python train.py --d_expert=32 --activation="reglu" --router_score="sigmoid" --normalize_top_k=false --balance_loss=0.00682 --router_bias=true --init_std_router=0.00611 --norm="rmsnorm" --tie_embeddings=false --optimizer="soap_variant" --beta1=0.95 --seq_len=512 --train_tokens=605100000 --steps=5070
Below are experts of layer 5 (counted from 0) of a mixture-of-experts language model. Rows are named gate (a neuron's input weights, with its number), up (a neuron's input weights, with its number), down (a neuron's output weights, with its number) and show model dimensions 0-127. Each number is 200 + 40 x the weight over its row's rms, rounded and kept within 0 to 999.
Before each expert's rows: "gets" lists some tokens that make up at least twice as much of what it gets as of all text. This comes from a sample of Wikipedia text that the model never trained on. Tokens count by the router's weight.

# expert 65
gets: " |", "|", ",", ")", " and", " of"
gate1,180,202,212,199,193,211,155,196,132,216,111,188,221,157,204,220,217,152,143,251,233,250,234,79,181,245,202,242,169,206,197,152,147,252,181,194,209,198,214,184,237,232,243,238,230,250,176,215,218,168,153,181,173,174,200,237,206,276,187,200,239,199,227,208,229,167,225,209,193,179,205,225,174,141,193,200,178,240,190,175,145,205,173,197,287,189,126,330,140,228,200,150,207,188,168,205,210,95,228,111,264,136,159,176,186,218,191,151,192,156,211,150,134,261,108,253,179,143,187,208,214,240,242,172,218,234,184,202
up1,206,305,141,197,115,148,218,211,208,166,207,266,217,227,167,248,205,223,179,232,213,152,143,157,222,216,186,180,247,217,139,210,247,210,161,200,274,248,189,194,197,187,232,179,200,223,247,175,174,199,290,192,240,303,214,141,224,127,203,230,201,255,147,160,226,182,215,212,200,215,172,180,171,228,207,209,232,192,240,201,205,229,193,163,165,226,207,255,207,191,194,229,160,216,255,142,113,197,176,221,206,259,236,175,144,194,177,187,239,266,224,200,144,189,218,322,117,148,215,215,257,145,206,229,183,279,158,129
down1,193,152,261,168,244,204,186,169,163,176,209,241,204,234,197,316,125,190,227,185,218,170,155,203,100,220,125,288,211,215,190,202,207,156,153,165,194,237,262,178,204,179,205,158,209,244,174,238,151,130,176,207,264,147,122,207,256,194,211,136,207,208,146,139,214,187,171,256,205,251,200,181,206,189,193,237,209,164,143,130,212,231,168,204,223,154,149,197,231,202,188,189,214,244,169,188,251,215,184,164,234,140,157,151,152,201,263,232,193,210,153,210,228,144,268,197,161,256,141,115,170,269,142,183,203,196,187,249
gate2,204,190,187,175,197,213,165,262,99,228,217,172,183,185,244,236,213,153,202,219,221,270,181,269,199,266,182,180,172,180,205,145,154,194,177,153,197,117,188,263,282,236,265,139,237,238,156,228,138,224,194,189,195,196,253,181,251,207,172,108,210,227,248,240,269,150,177,269,167,206,173,186,181,229,172,166,219,195,195,217,122,176,195,164,216,179,200,234,208,186,211,227,204,212,209,274,196,175,249,230,208,162,127,238,234,207,182,204,187,210,169,146,153,180,140,309,212,241,216,160,126,164,98,179,205,176,188,274
up2,198,189,149,163,136,215,193,294,186,220,254,142,213,217,201,257,191,295,233,178,218,195,129,205,170,196,154,249,223,144,164,177,191,150,234,194,236,245,251,216,169,149,256,201,195,219,233,138,198,167,200,198,160,128,220,239,101,145,261,144,191,258,230,200,187,227,241,227,261,198,231,223,220,221,197,258,191,198,186,188,146,165,175,213,262,204,197,181,192,141,171,220,212,163,196,152,166,174,213,142,237,263,192,111,189,158,220,199,157,156,116,232,153,284,209,218,201,201,184,195,296,190,158,170,234,129,154,220
down2,241,161,205,189,154,198,297,142,196,212,264,197,214,202,214,174,180,244,271,132,176,221,161,166,198,107,155,215,252,260,183,189,96,125,233,210,166,224,206,231,174,114,171,111,236,168,232,190,223,242,169,154,188,189,173,186,161,209,174,221,220,230,174,136,174,227,268,188,203,180,213,268,228,231,228,216,239,201,187,243,220,169,192,233,145,188,200,154,204,256,278,179,138,138,182,208,232,196,187,205,251,172,220,193,190,219,216,213,214,72,220,161,168,260,252,196,173,154,178,263,207,224,192,148,223,207,203,126

# expert 53
gets: " |", " ", " |\n", " was", ",", " and"
gate2,274,136,236,197,157,266,266,81,204,172,122,256,158,175,191,260,184,148,237,124,240,114,164,224,195,209,224,235,282,188,201,182,163,153,222,202,156,206,226,254,147,240,177,198,185,164,128,231,224,162,142,189,271,158,236,209,164,171,250,193,238,184,157,208,238,205,210,257,199,195,188,220,196,143,239,194,186,213,127,209,236,202,133,184,243,240,193,172,251,221,220,134,224,207,255,198,162,214,173,194,205,168,200,177,254,220,214,278,261,246,173,198,141,268,226,240,167,167,216,153,159,160,216,209,162,177,194,216
up2,205,175,237,165,243,201,213,144,171,260,195,246,214,159,207,260,193,202,260,214,308,105,188,237,198,216,202,177,190,203,210,238,165,229,227,242,148,238,238,202,176,272,237,145,211,241,199,240,158,234,231,254,203,160,154,267,180,172,171,232,232,148,177,200,128,187,208,274,224,205,110,255,164,165,247,250,194,202,159,208,279,209,213,245,202,263,177,162,259,241,269,222,155,106,152,232,206,199,296,171,243,262,253,183,244,183,240,220,162,224,150,246,191,160,182,232,190,173,193,233,197,210,207,173,169,176,240,226
down2,283,224,209,241,207,195,233,209,204,225,246,97,157,208,198,123,175,142,230,178,208,208,160,153,166,190,189,230,198,197,183,240,240,160,177,79,197,231,176,253,180,157,160,137,195,192,226,202,174,256,165,193,218,231,248,148,238,259,219,215,206,215,193,143,244,183,124,200,167,176,201,216,185,188,194,274,178,197,243,159,190,312,296,271,205,202,242,191,221,96,199,185,185,241,233,158,195,159,268,184,221,187,205,188,223,154,164,209,221,109,244,188,128,179,250,170,246,197,211,212,186,187,250,133,159,207,205,226
gate3,191,166,230,128,165,239,178,176,181,113,180,243,227,261,134,169,217,142,239,234,215,210,214,243,236,143,217,222,242,146,250,213,199,126,227,208,236,126,201,191,189,231,163,189,224,143,201,188,216,117,177,165,217,234,269,191,212,160,152,185,243,221,162,241,169,164,202,163,167,150,204,197,208,125,276,206,251,241,167,194,203,245,224,186,229,222,164,186,144,222,220,159,228,247,232,232,204,219,202,243,212,200,214,148,236,247,131,183,203,265,174,189,252,208,185,321,100,171,206,111,205,195,179,240,168,148,158,263
up3,264,183,175,200,210,269,224,222,108,180,172,165,163,181,220,221,165,199,198,247,193,210,199,212,150,252,205,305,202,189,165,172,175,215,185,219,203,193,206,280,212,202,240,163,241,233,176,243,164,205,196,151,198,172,143,113,246,170,218,227,195,104,221,172,164,183,183,184,189,165,220,192,110,256,165,224,133,260,170,216,210,298,178,254,215,181,221,144,280,287,225,207,116,261,159,189,235,139,134,149,220,181,256,185,206,213,203,200,257,126,229,187,169,236,194,238,177,174,241,152,222,175,207,234,201,200,134,187
down3,168,197,203,248,185,190,173,226,221,194,198,162,303,244,231,189,229,161,224,164,256,229,167,154,249,236,190,226,164,182,243,159,237,189,249,220,206,210,205,251,275,187,253,159,127,185,211,137,252,141,308,218,190,128,199,239,231,166,193,253,226,211,212,210,188,189,190,211,183,139,141,215,239,137,280,188,115,234,159,219,222,130,168,199,172,97,216,175,265,174,271,209,191,186,212,193,241,202,249,206,232,246,156,242,225,199,221,163,178,188,202,227,108,172,243,179,223,141,175,214,288,177,191,210,207,231,249,154

# expert 12
gets: "-", "|", ".", " In", " f", " in"
gate0,228,193,233,230,164,234,228,214,188,160,243,159,179,108,261,219,179,229,240,186,209,134,198,142,262,209,242,170,180,162,209,124,191,158,183,174,263,209,309,125,181,155,231,177,250,259,226,252,204,117,136,219,216,262,208,191,219,191,193,284,204,215,169,193,284,108,173,277,162,224,193,204,184,164,287,184,181,258,192,234,243,205,218,214,230,240,203,209,181,205,187,196,223,206,265,179,166,239,175,193,185,157,192,188,198,292,157,209,246,248,233,212,177,236,183,226,288,275,152,172,202,211,220,213,223,210,196,160
up0,231,226,259,235,257,132,223,138,189,192,191,201,208,166,219,189,199,164,209,222,153,158,184,203,153,218,215,236,213,247,174,195,152,174,219,230,177,164,108,235,267,222,231,189,202,160,164,200,195,187,212,239,219,59,163,237,161,163,173,193,210,153,188,274,129,282,175,209,186,154,233,208,204,172,174,201,122,180,199,162,236,225,158,127,214,205,186,141,149,188,271,230,213,177,221,236,262,220,196,240,260,167,172,193,221,212,163,183,206,134,236,207,180,197,230,145,162,298,229,260,144,284,188,236,217,165,111,216
down0,145,191,222,105,241,229,267,196,226,182,173,195,183,213,218,247,227,143,237,233,161,193,223,162,238,173,155,256,206,248,201,219,162,246,272,216,196,255,285,184,172,142,224,244,313,173,243,259,182,213,261,219,224,218,281,178,223,228,195,198,230,280,199,153,209,204,277,286,257,243,174,167,209,131,144,150,229,181,209,208,148,140,229,249,192,242,246,237,168,191,115,215,210,266,158,217,212,223,186,146,155,199,209,196,184,203,235,188,197,125,157,160,211,171,140,228,219,197,202,139,204,187,238,179,202,186,189,240
gate1,183,138,232,207,252,230,224,213,130,188,229,212,176,177,217,205,203,210,188,188,224,196,185,248,254,201,228,126,206,182,272,142,244,137,192,165,258,150,261,206,154,223,152,157,187,163,228,262,194,124,202,153,226,340,213,184,265,246,202,200,176,220,168,253,216,265,201,243,189,185,239,176,155,207,225,175,221,214,242,269,229,201,225,221,206,199,214,152,164,163,166,201,122,240,209,253,194,216,224,200,159,225,117,162,282,220,162,224,248,276,174,210,275,252,194,254,256,242,231,220,210,230,167,264,250,212,249,199
up1,210,229,173,145,205,205,187,94,239,214,123,209,194,199,243,186,170,195,226,212,222,252,207,146,217,216,205,189,185,236,195,209,215,226,228,200,283,146,229,172,224,227,147,226,249,193,156,224,272,97,185,200,277,178,170,217,167,234,191,264,293,171,312,133,264,155,183,215,195,209,191,184,229,258,237,252,204,248,194,288,164,234,244,196,183,236,176,184,183,213,178,214,252,214,191,163,230,238,187,197,231,146,244,161,76,181,249,149,192,168,186,149,204,174,179,179,220,202,199,171,221,158,135,181,191,278,236,201
down1,185,179,210,209,245,244,226,242,181,96,150,135,148,204,112,207,215,189,178,263,193,221,232,197,169,191,164,193,169,214,168,209,125,207,190,224,102,227,135,168,238,147,199,173,263,205,197,165,311,184,186,224,218,209,201,195,148,215,180,216,176,242,215,164,142,199,251,119,166,179,131,149,211,167,240,167,272,270,212,207,227,200,186,202,269,236,227,234,235,181,132,304,170,188,225,187,193,224,213,225,114,164,176,199,175,185,231,168,217,260,177,247,242,204,226,209,182,214,173,152,190,231,175,209,114,190,228,132

# expert 62
gets: " |\n", "-", "\n", " ", " the", "|"
gate1,131,157,226,206,227,178,183,140,154,173,177,188,218,184,122,231,270,139,233,206,127,269,188,205,203,190,228,184,178,91,130,231,131,160,200,274,231,140,133,242,268,148,170,240,209,186,196,158,145,135,214,207,196,203,210,160,197,193,160,172,201,179,155,212,139,124,230,177,131,275,245,180,200,80,143,186,192,161,166,166,253,239,188,205,238,165,191,223,211,246,181,168,185,263,162,215,190,172,260,210,235,197,204,128,252,204,190,210,195,224,168,202,197,227,199,228,247,212,159,233,178,215,220,214,224,173,170,268
up1,192,115,190,186,217,70,180,182,247,192,254,225,162,206,207,183,226,231,221,242,191,316,239,148,147,137,122,129,140,300,249,188,214,219,257,206,224,216,240,196,106,258,173,159,225,189,203,226,146,235,259,201,191,154,265,201,181,186,148,270,172,140,229,177,202,219,180,189,176,211,178,155,178,253,185,275,216,192,215,196,143,189,226,204,216,155,213,191,145,160,256,139,188,195,221,207,237,213,218,232,235,201,213,160,196,202,179,211,237,206,154,186,248,189,172,182,179,141,227,155,211,224,156,205,166,131,201,134
down1,222,203,213,187,175,194,222,269,137,181,214,131,217,211,218,112,183,128,140,226,157,167,222,210,170,208,263,101,246,220,144,233,239,259,237,197,115,224,236,233,206,153,229,195,196,239,161,202,209,189,199,203,110,177,205,173,252,198,194,106,218,161,231,202,180,170,221,163,163,200,210,273,238,204,270,241,181,207,181,128,240,197,120,149,258,212,286,240,164,225,177,226,214,206,178,229,195,182,235,181,198,179,200,121,164,235,216,253,153,216,164,204,216,258,179,176,230,199,206,293,227,189,169,144,251,269,214,250
gate2,253,193,199,194,254,237,216,175,232,226,153,212,204,152,171,187,247,206,143,136,209,237,215,198,176,291,275,221,218,179,232,204,134,254,145,165,252,162,226,261,196,285,172,208,247,171,196,187,202,166,206,216,156,246,179,260,240,221,170,135,260,230,214,230,213,231,172,216,244,249,185,300,161,152,224,212,226,198,182,178,215,238,246,187,212,161,162,136,169,259,227,101,215,211,216,201,171,170,225,242,236,178,170,248,257,261,193,294,227,263,197,190,242,240,255,233,198,226,204,161,129,178,140,138,143,235,224,214
up2,157,178,243,219,170,127,167,138,251,194,217,191,172,289,226,202,210,259,158,169,213,146,208,212,259,160,142,169,211,213,230,264,196,247,144,160,225,245,173,246,222,148,190,254,216,209,181,170,127,193,224,184,175,146,187,126,197,169,203,199,220,192,188,187,216,197,174,180,128,247,183,139,245,135,115,221,214,214,153,171,220,266,121,204,162,171,260,240,190,132,198,246,163,189,149,150,347,203,185,175,212,174,155,154,202,197,210,227,222,247,200,187,207,196,142,295,211,184,248,181,170,212,169,220,197,148,166,197
down2,158,264,240,147,160,201,257,202,148,152,212,195,215,162,171,133,252,211,144,141,161,157,188,210,211,189,170,233,201,179,233,213,208,225,224,201,186,187,186,228,215,196,161,182,205,151,132,134,227,97,229,213,155,190,251,253,175,137,144,191,240,278,172,179,170,189,108,194,121,173,283,192,216,210,265,155,159,248,189,195,146,143,149,157,165,203,249,181,243,176,176,174,222,215,179,249,201,208,212,214,212,148,137,324,198,223,178,267,199,226,138,173,173,224,182,244,251,238,144,197,201,126,186,209,184,174,185,171

# expert 3
gets: " of", " |", " in", "|", " from", "=="
gate3,180,164,167,181,234,181,196,200,251,135,175,273,203,125,189,217,262,188,258,210,203,176,147,207,212,282,217,129,176,152,178,192,220,168,169,153,228,233,239,175,188,235,196,129,161,277,210,220,276,174,216,223,119,170,250,223,191,217,272,199,142,183,272,240,175,216,154,212,174,161,191,172,217,204,152,180,171,245,195,168,169,172,194,198,148,166,177,199,196,250,239,233,232,205,182,245,280,217,170,149,214,164,163,200,274,232,167,237,193,176,224,161,178,234,127,154,227,220,186,184,183,255,216,173,243,357,257,231
up3,160,217,190,184,209,210,245,230,185,202,129,237,287,199,256,186,221,179,287,207,162,132,213,176,161,188,226,205,187,169,247,203,167,162,240,234,164,174,242,254,188,189,141,174,155,203,191,202,203,196,220,219,109,188,96,185,222,157,194,205,119,113,188,184,110,144,173,188,229,171,176,158,213,198,158,190,176,177,240,196,275,221,214,147,161,195,291,181,173,175,245,185,201,206,173,127,190,267,89,185,176,212,219,210,209,168,164,217,210,196,269,179,176,241,164,258,224,216,253,184,110,211,257,177,186,183,143,250
down3,218,215,306,219,152,186,175,157,214,200,160,204,151,171,181,275,185,178,204,196,186,156,119,211,215,224,187,193,175,208,187,184,262,193,178,126,162,190,215,171,237,140,117,281,132,114,186,175,213,244,293,167,241,233,224,175,159,215,154,210,218,231,182,251,177,129,115,275,134,219,213,166,157,168,169,171,181,266,188,215,199,200,206,170,178,175,205,172,237,184,176,208,192,222,145,147,220,196,105,184,210,178,186,175,192,82,200,219,255,249,227,249,228,166,193,118,172,211,198,188,199,207,255,157,178,225,175,232
gate4,214,172,152,270,139,183,203,234,239,210,160,165,225,83,266,179,185,200,177,196,221,201,133,142,223,212,190,161,260,153,182,220,127,154,205,177,187,227,197,93,151,198,177,251,209,283,195,199,164,180,181,169,260,232,244,153,226,308,192,211,180,204,213,246,166,181,186,221,136,198,156,147,203,142,248,173,194,147,204,234,195,126,203,188,211,302,195,240,195,211,245,218,230,229,220,278,225,157,261,188,228,254,188,233,190,204,166,208,230,179,212,164,212,163,132,210,240,246,176,209,162,275,227,187,232,231,145,164
up4,301,186,170,135,196,229,212,162,158,213,205,189,191,223,198,137,236,266,151,156,196,304,296,182,275,238,200,237,299,231,199,259,209,275,237,191,188,259,249,209,220,211,190,281,197,145,276,220,255,236,188,141,213,170,141,221,175,176,232,227,187,237,168,211,210,124,223,226,180,191,250,214,172,223,175,113,219,221,175,228,156,234,207,196,155,228,237,219,201,166,231,177,172,235,166,228,209,221,188,163,220,203,265,229,203,188,174,209,259,254,208,195,198,153,253,145,170,187,224,181,216,171,229,256,168,179,201,307
down4,216,138,224,155,230,224,269,181,205,136,303,220,187,145,200,187,162,230,277,224,214,202,261,193,271,236,179,174,179,208,186,204,187,216,138,254,146,247,210,225,283,191,188,223,141,190,275,204,170,180,182,115,241,199,183,193,171,152,211,188,191,245,194,173,154,172,140,234,268,169,215,170,178,170,216,194,195,153,168,203,178,127,233,199,182,258,135,220,200,243,169,227,192,215,200,224,193,200,251,233,205,154,295,147,247,233,258,159,185,182,239,174,201,211,272,246,153,231,126,222,249,214,240,194,159,286,213,284

# expert 49
gets: "|", "-", ".", ".\n\n", "==", "\n\n"
gate2,186,127,213,224,174,174,222,237,207,169,181,193,207,220,125,198,243,273,245,191,186,215,245,246,194,205,203,142,143,163,177,197,114,128,223,188,182,148,164,189,188,106,141,191,215,200,194,217,111,169,149,266,230,179,217,140,112,166,213,195,236,152,201,232,200,206,217,219,187,177,297,245,232,154,205,182,190,227,247,225,180,182,182,231,174,249,208,175,322,232,166,189,251,193,205,225,128,175,209,171,152,176,222,189,226,267,228,171,248,202,193,221,170,148,261,164,140,163,141,149,154,203,202,305,215,175,187,188
up2,246,202,223,215,226,199,146,270,201,220,232,243,154,170,215,196,198,191,204,256,212,174,263,202,215,195,257,153,214,184,224,164,230,144,295,170,253,206,233,222,210,222,198,160,182,189,212,220,196,177,195,195,225,198,154,193,215,272,167,168,224,194,138,144,136,253,212,216,192,200,235,254,193,275,241,272,208,242,160,204,249,180,133,174,169,213,213,186,163,238,212,171,192,193,224,236,229,136,197,253,213,285,225,241,118,202,208,132,267,213,112,106,209,222,229,175,83,202,217,218,168,321,149,235,158,219,187,198
down2,168,181,190,234,164,170,166,244,204,199,217,122,143,174,221,228,197,197,206,192,165,164,161,274,193,174,179,260,234,294,195,208,238,253,165,236,206,187,176,107,131,165,140,240,226,207,132,163,223,194,152,220,194,247,234,191,251,157,211,220,117,195,192,238,223,222,213,176,196,163,134,222,190,181,129,165,205,145,227,177,269,202,147,280,129,165,231,210,192,199,188,232,228,165,164,208,105,233,249,192,198,141,204,158,252,133,245,250,172,172,284,223,234,175,150,210,284,258,150,190,233,193,215,195,166,196,164,156
gate3,274,214,156,169,122,243,133,213,146,125,139,147,268,178,243,211,183,236,178,209,189,147,267,174,221,233,166,219,234,176,212,189,225,163,175,228,238,183,273,196,252,223,163,167,210,247,222,233,176,218,131,180,190,233,315,163,224,169,232,186,239,155,169,230,204,142,227,192,221,146,275,163,137,189,203,210,298,222,158,191,239,128,163,267,146,138,197,197,257,200,252,239,221,212,192,247,146,119,234,236,142,195,246,233,218,188,175,268,155,219,199,199,200,190,217,165,175,216,183,250,210,241,169,197,210,218,173,207
up3,237,117,132,271,170,205,179,244,171,202,217,204,183,207,188,183,111,164,169,221,188,187,216,195,212,223,246,223,237,164,296,263,170,181,193,216,215,207,268,150,202,132,83,185,207,256,119,112,192,127,188,158,265,130,186,176,238,185,228,162,177,239,170,221,206,203,176,133,189,221,159,239,203,171,210,221,212,207,186,138,193,211,203,235,238,255,216,174,264,239,193,267,222,193,188,236,199,176,138,172,226,206,269,202,262,180,225,220,155,271,190,170,196,148,236,232,246,264,208,237,256,165,142,190,211,241,179,157
down3,196,194,220,240,265,162,172,195,248,256,210,279,220,246,262,179,233,184,195,237,192,193,204,145,259,213,117,200,302,269,225,197,207,235,173,227,196,169,164,211,242,233,192,204,208,194,196,168,164,218,156,192,211,210,210,164,217,205,203,130,160,216,208,269,171,218,276,223,187,229,238,226,312,158,228,178,176,188,223,197,174,191,211,191,228,207,221,189,180,203,201,210,206,138,222,265,198,230,154,145,109,199,277,161,203,245,208,140,199,144,222,204,176,153,197,186,203,291,267,209,154,144,294,136,276,154,130,250

# expert 106
gets: "-", ":", " (", " a", "\n\n", "\n"
gate0,243,161,200,197,199,253,187,243,214,190,184,209,270,158,196,221,221,153,234,139,247,155,197,194,148,177,210,121,208,242,176,171,198,226,123,255,157,176,206,215,203,233,257,163,143,228,268,268,207,203,157,212,205,207,278,124,212,200,192,245,227,261,185,208,222,226,255,109,301,174,274,242,214,169,104,191,246,232,141,233,297,219,223,210,245,248,164,194,202,219,287,121,141,209,196,249,151,176,189,173,158,217,233,197,230,167,174,204,230,164,250,226,209,196,231,238,189,264,182,184,214,177,175,181,179,203,172,241
up0,196,191,239,244,212,216,151,202,205,249,164,175,231,273,186,164,217,212,162,204,168,157,199,291,241,265,223,165,176,209,198,246,262,239,220,190,147,208,264,170,204,210,238,173,162,145,270,187,134,173,104,207,236,186,177,242,203,191,112,180,187,218,186,169,211,215,156,229,262,181,172,237,242,180,156,216,231,125,219,251,236,183,142,130,276,211,199,165,204,240,276,163,215,150,228,250,207,251,225,219,216,192,158,268,228,251,255,140,265,260,236,192,215,164,209,261,129,207,214,252,254,182,172,176,264,232,191,161
down0,186,206,233,253,256,186,161,230,108,200,193,251,188,175,201,172,157,309,176,229,209,230,192,250,210,151,208,173,254,209,171,218,181,233,199,128,99,142,255,158,165,196,233,218,175,242,98,180,233,197,241,194,121,165,240,171,275,186,226,226,200,231,204,141,206,237,216,197,189,216,259,276,177,217,203,215,140,224,295,181,226,178,293,224,220,207,181,207,208,243,222,248,199,187,208,159,251,170,237,197,208,216,212,132,265,182,272,194,153,165,249,227,213,118,185,202,208,215,188,269,202,171,231,211,183,252,183,141
gate1,211,103,255,194,208,181,159,213,188,179,237,255,239,147,243,270,193,153,196,192,221,232,118,90,196,190,162,189,206,175,163,208,201,146,234,198,203,195,199,293,212,226,229,205,172,233,252,188,169,161,144,246,171,235,236,153,218,236,184,179,272,225,231,274,203,163,212,130,177,203,221,156,149,226,150,251,200,184,204,133,229,210,168,269,180,211,224,127,149,244,241,87,207,199,206,153,207,177,204,224,222,214,237,186,252,227,219,154,257,215,163,133,167,233,220,233,177,268,170,182,218,264,225,264,178,199,137,168
up1,171,165,138,231,245,222,209,197,240,213,173,127,173,188,182,253,196,183,251,207,171,260,208,182,162,136,260,224,195,224,274,230,261,161,158,214,191,178,242,159,224,178,233,162,160,228,210,216,174,202,187,184,145,186,248,227,235,210,236,286,272,188,113,234,164,214,304,170,227,159,161,224,176,202,210,219,166,221,149,178,214,238,168,151,204,227,179,266,227,217,156,184,245,172,148,188,172,240,240,189,252,128,237,186,222,291,165,262,252,233,197,194,201,169,239,298,263,134,254,191,209,143,153,233,185,212,137,164
down1,210,166,153,194,186,233,172,162,116,223,191,255,216,214,170,200,245,236,133,185,194,189,201,231,247,177,187,192,181,277,238,255,190,187,226,293,175,211,154,272,202,209,240,185,182,196,159,141,154,106,269,231,165,149,192,201,214,220,194,141,131,134,238,140,190,256,197,201,205,197,147,209,242,247,250,181,88,216,202,226,178,158,187,232,96,166,169,214,185,236,209,180,153,177,237,216,159,232,208,232,239,163,164,214,218,211,241,221,229,209,148,181,169,164,168,148,178,262,172,223,247,235,77,176,202,148,192,163